config.toml
n_layer = 10
balance_loss = 0.000306
router_logit_norm = 1.0
head_dim = 32
positions = "rope"
rope_base = 10000.0
init_std_down = 0.00512
beta1 = 0.95
beta2 = 0.95
weight_decay = 0.053
decay_shape = "linear"
doc_mask = true
train_tokens = 475300000
Below are experts of layer 7 (counted from 0) of a mixture-of-experts language model. Rows are named router (the router's row for the expert), up (a neuron's input weights, with its number) and show model dimensions 0-95. Each number is 500 + 50 x the weight over its row's rms, rounded and kept within 0 to 999. Numbers have three digits each.
Before each expert's rows: a language model's description of what the expert responds to. This comes from a sample of Wikipedia text that the model never trained on.

# expert 3
Description: Common English first names and name-ending pieces, often after "by" or in cast and roster lists, such as John, Peter, Harry, Thomas.
router:481531458504557473494518523525515439522448466578503514473428463506516574473468468448480535461446521588421393470523494524519423549552389489558529470409581479534491486566467424526504527488477432563478563381542470475432457528543393503454536547568540513499559484552428570385445500568500433472
up0:534496539538577502476499575529556530542526521550539481465437448553419636440500411549430546426501529512479430439524524553546422516491461459465583492413498573468509528545612523523516432586502517481506472505544528432467463627515538467497556468605483512517575517537425561532481513556523444546
up1:541479552471536437495505517497494410471539546493550523479477498582512501486516426595526561576649484525524547488465471531521453521447445525574440502465593516445594491532444454466508518450602472489500546474400510511454468484595555503412499501479496520525510551400427644538487467477577482549
up2:551527494538388457509496493457548546546609433456420529439453450526471544463513474517505443524470450518461450524506519510503579529493452525551509426512472522503370396628401505518496558473498363551493547461524552514525461446447447513414503541512519497580548431484475461419550532509575473504
up3:395439527545491405531503477501566578484587498538474575448485524496506563511465524479493494522523558455476558519439591471542528516393483499409539529487570414429425498531545533523491462556544541524441493452472457441486451453472417386466402519503552430473467431565499539617461504527516535570
up4:552476485501499515482588500575507420537469488506434422459479344509447592536502561490477590575396490505423553462518565514505490530471453484375533468478478415463436549545508443497534482428498542490505577442573498509531504529475557597436519560573444452474468480494522480442510508565551491580
up5:548513543569538459496466495587574442482467557531480469497466533582446527508516478502457439508461482527521510570582507540484471491376541509471548502530568466585463529516477415475490490527549504552515506449404484484551555503381545637554546585527526571522552606511444440498458479506380473426
up6:433529539580539411433460532461515510547482540444487538458520436609509578506554466432499533530446509513575489540447472503540451555528551492503470472465487536633476524519444470494543482581574450537506534388490532602504560473501521475423393561517520555520472480451448478516545409593458413447
up7:514482478518539551509412523603470538523514542559492440424504564452520486465467448557524330528418603481445519525549516475531529486562549444500485466497540428466497476517514520502540433472579468468508565517512444448492574558432467425377548577513467534521439507422533500608445455565468489492
up8:471480535487461491522557488575527475407471607462420510470451433514459521564488524476446455512491513522454522610501520525526456570480441498549563475503574494554425432484604450509475492366472572547442482451567486483487450499501598401426583460521481555491450395432476467446534539545552509505
up9:572508411537472457444567568546617453518480508470603524445527400524473520433534571532450499530412478400462517427479457550600493543534515539524533454479535391519520462534499549481472488485585488522419500474573540547488494515464557503436493516502462513454468513459521406565421499567545475612
up10:403520466487493407507570468512601490480488424478468474479443441498405534461497508507467535566461411480514421502429453521517503566554509438491437523463490423515467515508476452551485538488575518600447459497556441517476458659479612485511417487489512455490461564595549446502517483600565489526
up11:431448561524471527542510499632562492587468529528546423495475495551558541434498472547419580577557519427519584452443513546547545581511533552512465437446590428470446536450489518476475517511556446496436508490500545499512577482550444464443488536586525568577564405478497504493541590431524505552
up12:542513393539459524551507523515471518524578478489483516423523431521454435439543548461369451585377483613465478509543541482471531516430539522455487508376434463601401566529543543528555565493544492447487481504540502501533521554376533477479542535433454488500509496519443517513432473548528457502
up13:562512437567521412468571464543554438482526524561525457515504425496507542429468532563571509549465534455456443548487581502517465541523489480526492453449546568566569453500424411555547527461495524386436532484465423429443528369484436493549504426489519482516461482422455384448546490526439448477
up14:500547498483461395458588581552521443567503563513595425414405448532457533513460578518545404506435557469529437515447499606500547493501517524464433540399520541536536619518491490407514520517573490482489478484385534512435519568490470521498446463555509580537472455459508526531505526458485447524
up15:483509571520443416563523473526515526525425528502467528437370545550493516508470457514464494544532497460457514528432469551502448579477390470442498346459525510564378423478508403481470472501547585629482495486503482468444510516397541472426581487506490441556447480459512481475541505498534512528
up16:486585434532498618515510517485465475533434524451480525498461412470384570514555473446498534507426371539431526487493544532543525397497490601517492382436512491549543499418552510503465476501472464478520537444540524435506537553433457489420524478388510447518534454549469574440435506537519570473
up17:530509500486570495523500548455558531508508555437504485443443449595471542494521432495490471560493518503488432574484399570499437545545554549497471449436416429480444459544490529616547393486494463547431513491486412475494437461573495554405531529533576552444430600446516459506435445503575507574
up18:505512520568502522485521407560477496460509443469484425480530457518480565439473485481518505495641599559408464606457593600497527480528439449547536510529526538493483470459482340544588470493587527560409489418487399465473509457474507508492555471554519561479537450469490486510465472502490435540
up19:489515373560568436424539479487525503492491516440524462511571409569491490548537492568494492569510475509513469471501483513573510499577543474482485457483558379512520490474471431421511532502589406541513499472546384520533455569445601376501451476403454474492492572510495438556474453585484448476
up20:467521499521485581480529463523540470542422515462498519361448524437481476439504538550482463516431469524444372528523519559527502561505403437543546426462462429492547525545484534446504412521511486513604499399531419459444567562447366482524459523462553490584543445560484554452475508451510514514

# expert 5
Description: Opening parentheses, quotes, slashes, dashes and line breaks that start an aside, a quotation or a list item, such as (born, "fringe, lyric /.
router:540551473518538533529498542460523465523486428408518465476455477563565564527511573558473566498520461518508411496578478429477449522521457477527538479545438533494482487523535502491492448469432387535439379414489504572537500503531522639541521552432517521449524636471569445476517560454510386570
up0:553378513556493467555494515420577585520512452402470452538476488559473510508510498587382507569536523493507457437507535404530413522546433533540384471490441494560492500517447508492505417475463489538405453515486552522538393479536509448479446533435521508490450522398490497588559535466526426496
up1:479608534472526448448489579592499422433463535439602546450495521500502548505440551600419474478496437557510498360503500449467492462490419515547498473569510461499507440612480466464509486425534481502473617517428566564469511422534565515431496450516478508587479546510517489498506509439506473582
up2:449528506514508586480515440422529532463496474502490474437429469469485429426514542447499551591495467498504471624550463450488443545532545564454480544562568434462540549436405498453592402469460473587456432470423513466559503495472587493414477524434556419480532554455563506426478557471512442523
up3:466496546556470518496521497497507568534463449463535502514431456530570545540581408413505533469572524469493427468429486480526446498488551413454505528462461475514453512561444490491472447428471525417453486384568474475499404604559566499446588568517481582460519541430525486476432541466411473381
up4:459523502516575559468541454513495474480499398546601492383465469470446524549515524563427450434572593495558497419435515456496467437510503424415581443483588573531478526503529477512556530439575492563445401519438492504496485494528546476514495463544547489517463605463567438487518560452572562550
up5:505497547479523584495457558586603430538499575439494500560523496567452567537506592483501512546501464457494529557572455543461528516493464633534420470492447503534447447549559426546396499399530545503501524475447552530552468535564501571571411453454489494519470594479579469578507527500510440464
up6:522488511503512489487450431512423480502533569445563533511511477542475486489523556518426448491486508517472514422483471544490407573436382402446629495514487548513499498494476446550513383469404540475445477499496560578411500458524561493523445516502437487478544478504566560507562601468441371415
up7:420510514445572468484467511448479526461570391448487470472525382422520447553495561492472514562486588606471402464462492537529544520483511403573475537536521529487505481452510439456551474464410441543449439554564474551493525493519467502447530646458504522503518542503536504612422556478537503434
up8:539558561500572522514472501379564480460531466503558518430466570558526550535575542461485522496504470473513490549557474388501506626587465531516552421524541471509522491590505380593521505564435525467558543527515486532569446481497471548439453362532524489486536535479454502501467482388464488455
up9:571588451412469468519559532425535539541538479434470572449559506654444516556573570565558489512492444512495468442513549553502457498589407442496485506490577463480477525523485408563429498524585495536509443512523476460531492555437519412428513475482450494452491544536543555499530558467414420468
up10:522516483439431479535441492506495464524475564606459512459472527572518488476468560567387394530525548441468442458441509553556557546535478499483504485487541500571498475517515554548415536620422432406444410508464532515574489400548507554489445500479396518542487499431499445431495469452416452516
up11:473531515483465544451565483492447485552544501523486463545454572525445537488529471489556400466443461463481502506582464498553469530568487409580539483469421492498443572551467453531465405555453512548520451480534493573458485525473552551443433558493522548453400504431467379371496533388447476585
up12:484511463461563494458490473470503444489423529540529492547516507551526484601476455502490536534450563513473517467482528524467507469454490422405507533514389490468409583534557441459408423469391427539455450458507529594539494505523628580377547455540483546431496451494565520494489491390549505467
up13:489510496454455404431595518489600448488586480501524494473481494618511512515537506542484424588506440467440513437579484496495635555529461466541565485451557497575438500528551578592473472481516532530417474527571474534450487534467526465461425443457521478482553494386495581494527436452560480546
up14:515562540567514525521527515562594467528511371472414516517556458532512544535505448526454451485490485423537492513577415552549402527589464592454512492563451559457552538501518457482493382556575563478584488468471520486537489537550516521530471478567445610483456552596578461491486580506488527524
up15:490566532564528474418511393506525501436428471388467526401560513496524600578509537467470517462519601499509545494492492479413502517568476518431505548503573504523475533548542473555555397487430456534465446529459584551443535459484495482498484413546486516457509495448614570503556512453494434615
up16:453501472494530476439490447454558488560584474470504515508427494528502499526547562487476504483429531506448437491494546507502596493465466429499415465574387517617542518450523426487459448395502492530545481391499642592508507552559509599467436515429471547509535471424508609506549502493469489540
up17:550517462405498481449537507439480565576525465446497566495607491507611557551606614528514450565505500551522460481470469466512522523500466556493389500614461558468498430429530522553541461569468511473489498522474452604528443489452534488559495559448459462526456430534458564495549434554542437559
up18:516453533519580470518442467535571599561543524568475474442526501449604525499542510467479540477533497474432541472526530541570466465549462395417522595497562559462476508604580514445496412467452555467496458417411490523500493521534551476476438584483493420470516483553534556554484411452554405550
up19:467534523474401520526455431493506542496587530476527453488526516496549592540602602506402417503528489476574487506379496450523485588460540563527475521561540549525504483433447488504510404415422478523512533485449536533446449434506510558471449504371498477499509566541529511501429565490620505539
up20:524483409481536532434450585508555385503504519480472513529507482471405488580586551556452437597453547475489456493521497527461551505619543494489489558483516475577433506520525579570558479487511402462436434431532505566524384501475438403507439430476490556513532494519579490504507437563447475487

# expert 1
Description: Pipe characters starting or separating cells in Wikipedia tables of sports stats, election results and chart positions, such as | Turnout, | AllMusic.
router:508501475501492489512598458466493467620496498492515508474420486524468546461500505552402474522417463514566564475538528493551463539511395466484455544437571482429523384496410539507388357487526513500466423452465558437542471545442423501473448521571476484436536521567573463497516436552530559483
up0:410600521520479388499467541503484510586452552508452511459509481551535436572553557584420560565479404516416473494537494554437509548577565423498419526395487551500540478538450469602508418445565470470479483473534465480415541456474505542490481488519524511530420436431486538457454510498469564548
up1:600445492457543490434562447558420483470538501445494606507525508464412530489539548492407530603433482615531464506460438469613532519574512545431548481549513511577404502546469446571486542483459516497470530460492446454547525461511459445488524476349490457548528518463497477447515547525572468531
up2:536379434499585502412467458545491479445486468507555448409442478448416506517580521514426560479501524477496474492491504484509519536549382524411469525474469458530548519487532515456448399520504478478449488497366548389499585471463531455450495515519440456546590534490514503453595500448556472596
up3:525586498517391448540525530523478526544498544398470476447504566502430520531525459460459471562455503495465417505425417512485491583461487506554435465571448535525511492511574551501387462420551406475395597425451536516503528574568513423561448518480503523550474498555575504486499462466503487610
up4:468480500508453422543534455462511513550467507560504432441510522577478414534496503563466460538404650537531474482535451522505540449425531564413583452493458480398541451504545429531579430484505455460449434510524525353499559499432446464536462510515486469529546523509598531456537569551513456521
up5:463443455389519499504455595517510502435563482413430439558502506513579496455535495461458517523434531577589567430572605500522526468504548444502522452523485468419470412429535456534420463482549479504457519478581504507557420469516442506379456486540502452463418586503503578503475482576470534484
up6:476459506445496468482505566502494514555536593550448475575468585498457437514577564540472498603487532509535539421510487506436520594518459521434549518404558488477432457546498555562570459530521532423426493571543514487491545488449386477532468475596480518546576513504557549586552448596441553569
up7:559554522527520415450510458521572464557432462484499554491541506521472557564562583560419500541403514524558513475511509490556458559530486463432441529420554474578526554545514530512486538566513488422443484374528536501454499430485394453509458593528526502584585369513450453482519514479535515571
up8:577495455471495489446557508543567473542531526531566526497567477444464511500467439453465408610443469498503545546541536467464468591595419522518487436541528460460441406551458466509483487437483396497419508492511603492437531517523461458460551436366465455456572438487485526529505438521553409555
up9:549530562437592453457524581536549507578567540492521530493488528466470575528549576492449541458488513534514500476530555468387508507515470479443552530528579492473578459402522476489544482523453503553487530507617542507411473579472463434506371614453454554479540455581512518526542500425561576458
up10:530488497534518456549539511414523571580567450576519506523446482517489479518518528486531518530492484540434592501422421515465499502414518503412520680456493596540432492560465485477435514448476456471443526508508523480450576549470445496546463491512540466477381513409545457494529466465577479633
up11:500511425513454497506598494517572528569466548558549550455491535532485568487534435542439541503444561497457519452526367509536570429568361528427524531522528469537495550507576534596521454474478583444469517558588470419545453458413532538484487457426473496459486439501560501601511504513559468479
up12:567480517497564444401485549484605488484527533522520462510470479547500589507550547461531559477522377538450513457592584506481413524476501540537424438559607528436482493472525477437526431605493481417542526436478542488472550596553482455512506508486496503610565460518571576488441521538471567468
up13:487515519501446551480553468564596394584481539508425585463486480592419537539506508465501494532449470528501477401496411523518472462591506478423476425486492443507540506457500465611484452521551448446511458485469503420474417617572505608531474466513446563527516478488511517529467516533545376450
up14:524424428433551545447511574589585435495523521424500544510512435583488514451467447428583528532536467443435488401470358565523552534492507437556542443445479518452551517547463486474472428517516508535385487451530566591484492492468481441496467430490446494480570560473550468498473560537476447544
up15:554559506518559430548473467532440439494588522508472455418573551456529515526554464565480520443492542453492480452547473618479601477473470495512538425472522494525497503461387462591433562504522637496565515526530571424467541428475566415470512444475543412492527515512491424446481551473537567540
up16:495495476533520454537536615451575495448523431521479498454363538545525532521489463484389404573508485553458546527555492507611581485488549520454534528549483539598513480548480485515490493566512445576467438549465579574468501480536424420468445410486578517464507534530488535480596413539538488465
up17:539525463579528500447547501523552520496578463527531536522448531525542503412504465535542391468522487485520507455461543469553470474518510457512588427516571610457552485507562480405442474436491414499503403540556497526600525543496486422475418582530590568452416493383514536566533506591511481523
up18:480434528488554492435517415526531477481600426514483497518509485501590459514512450528538479563454532565537517485527642468518495487465504499511570496453528464487318439444521477541402456460518439511479530418438529418482368553450501515481441535432426457551534495538508482450503584483538480543
up19:535476468419415452529441439469561536557468482530521474504563559524435395496526521557523528519476483534471518531553465533524554508557512576434474581527414544555496563552555516588434365606463491453465454459484550478495634486501457540510445467501481494566549537473528438423456458483438524585
up20:481434409500539478455439531476651542482489510506424592526438475455489483596487403466569456556458448482494538473547506510429421482433428488462587472465464540487486565512534480585407440423516447529468463482554468433473520522518457531529452517552550520568553510511455496515483503506449652519